Weights of a small mixture-of-experts language model, trained from scratch on English Wikipedia.
Size: 10 layers, width 128, vocabulary 2048.
Experts: 32 experts in each of 9 layers, 64 squared ReLU neurons an expert, 4 picks a token.
Below are experts of layer 5 (counted from 0) of a mixture-of-experts language model. Rows are named router (the router's row for the expert) and show model dimensions 0-127. Each number is 128 + 24 x the weight over its row's rms, rounded and kept within 0 to 255. Numbers have three digits each.
After each expert's rows: "gets" lists some tokens that make up at least twice as much of what it gets as of all text. This comes from a sample of Wikipedia text that the model never trained on. Tokens count by the router's weight.

# expert 18
router:149133175122110161156080153133130084122119114106087093110138118106139132127126153108122142139119154097109093128127119115133103106119142082117152095104132139107121088128124147098134157123133122117084116161119147120114157155142167154140113087155097135089130075098186110117130159156085128082135129150121158114151095124107133096106107073154091099146134154088148133148154137112157131132128
gets: " (", ")", " |", " \"", "'", "y"

# expert 16
router:181092110112118146127175126127125129101143148125101104179147126165167147133124173133138089143136148141131125113134121124152095149151104139125114120155094151120155144144165135102098143113132110119168171127156118132154122124120137098156125129129160184090137108086114121168140188110121186150128138143118094107119131115098131143148127148152141163156157177114135175105158173126101128115133
gets: "ed", " was", " is", "d", "ated", "ing"

# expert 5
router:099114140098134097130115116104131149088158111161141123115122142150102103121066133126083124154111143114117164122101109096127113163077139136151155140128107126124127151098113107099092101131148124171128125138160119110133095155114109161117080116159095157154141166105101118158157140128134091103098123123139133115184140146149107159096089127144092114069096147145114116126139114133176153115156
gets: " of", " in", " to", " and", "ing", " for"

# expert 12
router:158133173164148113119160131118121128118103145128128091111093131122121096107116134099126106116140100073132090081165168116161142136139095155145133108119102131103143129172139133116148140148118091143116087159134088100137142130115149153122142166142119088098115139127112119085122150063156134147151130104144156115119109105148088095135114141146101134131091098154102156155131097103176153149166
gets: "s", ")", " |", "es", " 19", "ers"

# expert 26
router:134130100163107115157133181095131130137105118093077122154169142121147124140139121119137149160145150134128139138139133077157060126156118138073175149144122124102159147133116128110143119120157145127131174158182106112154135124102091114136126142114137176144145112173152095166174151138164166163132124123106136134121159137131132107150129108148148110154163129073114106147128135106138144144137
gets: "ed", " was", " is", " 1", " be", " were"

# expert 17
router:136163160133148073126123129181146130117096146146099132097186128139157140151114127135125126132128148157141103087143106122134164122098123123158118100151138112125134069168111097109136140132115093137112113115141127132157127138137076115123093124146152123113145131083131161142138050115121136095120159146148124157103128130122099141180165148095097096111123106103166110155147120141094152166109
gets: " the", " a", " to", " |", "-", " The"

# expert 7
router:133133088084142117137140118148132119125137102148134098121134104154149126100132141159096118129119117142159159088104171102109124104126114102132138160126197143105166158121107084135131107048132116107148131141096119110161111101121096123094144127157110091130175099079109140112150124160157112162115153118141133122137146139149129089107116120130156098113127138139124151176167120117087111168147
gets: " ", "-", " 19", " T", " which", " It"

# expert 15
router:142115108149122150119166109170144071104129130099144143122119140105100126165162138142163110148118133139147132113155134163136154119176141112149112146096114136138133103152104107126149078148109079125148115137110138145086136122103209133107119155108103131142111169152131110137176199118152142118102104099121158149137126111114137177101152120147149119091132136125107120090147137165144140154145
gets: "\n", "-", "|", " at", " \"", "\""

# expert 6
router:151089108075145091128110127120154136108131141109099119175124163096058092084092103125113145074154153092087153137081149128126098145103101148104096111120121141132165093088139122144109112116113155129134124130139158113105117095121093140118111129134121107094126141161106096168115136142152124132092092159110178143123127118109152131139125133111102111108155117126147127110120166102151141109147
gets: " in", " of", "t", " for", " on", " at"

# expert 2
router:134168110125112139165179140107126181141185157099139127114139096140142153143108143192122153138156163081094170121101147123173107115120110153120160107174086107087130118164151150125148163138162122121120149156115139137167111136129160108139125150117076132119138132118144102101088119116121108136140117109141138153130085143109127151114114108106153113148122118137149088137139105183129136138144
gets: " 19", " 1", "'", " 2", " 0", " 3"

# expert 0
router:133162147134136086136140148093120120157163136155166123131121110134085153105145160131116143136151099117151137172120165174136112116118093175155086170118118134146110076105119140120155082108149123130099101128138148117138118100141111135118136128116126088081164146147163159101117138114180100114146162133167125109151125105115126082163104106143133133120082158106112102140158129125180129104130
gets: ".", "s", " \"", "ment", "ation", "ity"

# expert 21
router:130139129121170118110096145135126134134093098139108106097109114168091133059119099115146054129143119095145136164132136147128149125107128113128169111147131115145103118172100098125081134130137175109120097156157098142080166139106115108156114099134153105139142141142161152131133152131143096132107144118110117157141189128161135106108140115101144116156102087111151094158127149122156121134091
gets: " the", " The", "S", "ation", "==", " of"

# expert 25
router:092101122115121094132167139108075135155109123113117131177128138135133114165160124161142129080110129155146091138167128151101143147145154127098118155130127154107132159111140194147110136117134121190157117077113158148130135117112149110124141136123123112144158109131153122119117109137097112172113113133102137124100156099123149108099140128113101153093168131132152167166144089128080110068148
gets: ",", " |", " and", ":", ";", "-"

# expert 23
router:132054169151152117122140124106134133143111086120107110117094126092119125110132131113157127139102138138157200136128127129132154077125116173154123098132120098129178130126146139139136145140159066116127122139115114144133135113135123165120105156159155102118129129140077124119120127108135139161110139096152158100099105126135097115079123117109116150076083136141126166119112121107095179085133
gets: "s", "==", "er", "c", "e", "ly"

# expert 22
router:122159112141133111108163164157151145145112132157092129146155105062128158141108115136132093129137140185145176113149108117144105128183118116126097097131136129147097103166092135113114134130110118135112143111112119168072090148123084136166133096146130123142090133123114144143117129148156120123112162139159132096113165137111118133157128134143073110174133097125154123094167140124105121184138
gets: " the", " a", " The", " was", " re", " an"

# expert 9
router:127136085115140158132112093203122104110091125115125122140108136149153162139136147147142099149132091136127150127090168096114120082142111099084143108123160149144166147093147103136148093079135136122152094137111127138139102107150141116098145106105138129127154133138085142170163102189131116163125110122110106122172128144111136108152137105138155113130098128161129163148163115169098137157150
gets: " ", " and", "-", "–", " p", "al"

# expert 3
router:096143123127093104127180100071154147134159130113125094174119155132112176097110120107119148088117113176161104126102135126131180131133139198167137145154130137144132140093124175133144130122079143185123139114127169141137113129092114124143142163104142133156138100120138117123121140128102110119145114100161101148119075147116148135167145151118161111104146123116097114127125161129092129123117
gets: ".", ",", " de", ";", "son", " S"

# expert 29
router:129151127148132133122082091084094090156088126174177145152098110143117142106130137111144114096096158110142110119157097145126095119156125121149177168156150138183148145167129104128160134149144148158095193135171109141106137129148136137130134080141131129155114143155125145149127136169121087137111087120136094121118095118126144102107113155106108127137129120151136121120100129142111149085168
gets: " S", " C", " F", " A", " P", " T"

# expert 19
router:102148123142144159121128099073080100069141157141127128130150113121183123089133143170139160087076102156125164089142086163087109134138165114147152098153124120127142090113132131141166121160158098155143132114135130133108126146124119125124113115136130100138131130129093166136099143132139122090164095148089126145167155105127096123157156118129100125093133117173128130134091122125148149095128
gets: " S", " C", " F", " P", " E", " A"

# expert 13
router:141118132155075093146107154064092165120139115098171142099114136143099093147137133107091135172143098132107133113127184167133129115142146140139079117106141126103108134095139141139161090163107134106093170133141149107132110123154127092131123141138148157106118147118155136122145102078124196117150118117128119136124123146131144158127122158176142142150135123137109139141107149131138132193097
gets: "\n", ".", " |", " 0", "==", "==="

# expert 8
router:138124145157139153157114140190150143124112123132130101142131114113119118118133143104093164146122164075148108150085116114138112122165130143127172129116145114145102148080123132162095164104151127080129168089103111085115116151119151152134109140110153218115093103155106134093110135124110163100130125128081113154125121100164129128126142101121128095151147144099137125091123118167130142116138
gets: " and", "ed", " (", ":", "ly", " which"

# expert 31
router:101155078143101168141115126138110117143124114130137162116173133163144114160181110174117165135113138099097116124142149112130122160091141146157138148067108127177110106099094113150159127109110091125130092095139163148097115142151098136084160127116107116154154105128105126096148118162135111108154157084113140171129146132135190125162140126120120115136150128142127109165145105133107135148130
gets: "\n", "ation", "ment", "duc", "ion", "ance"

# expert 1
router:120106106137156122148081118136136132166182136063117175135115150121128139161166163155102138126129125168156140132142113127120146117121169123139095141154092151153124144125138101137114134089153095110121108127164144157096102112129131120129135153110135109115093093074111095132136093098129085127167114114116145137150172156064152144078127150106121154113143129156096105141105094139112134138132
gets: "n", "|", "g", "ur", "-", "d"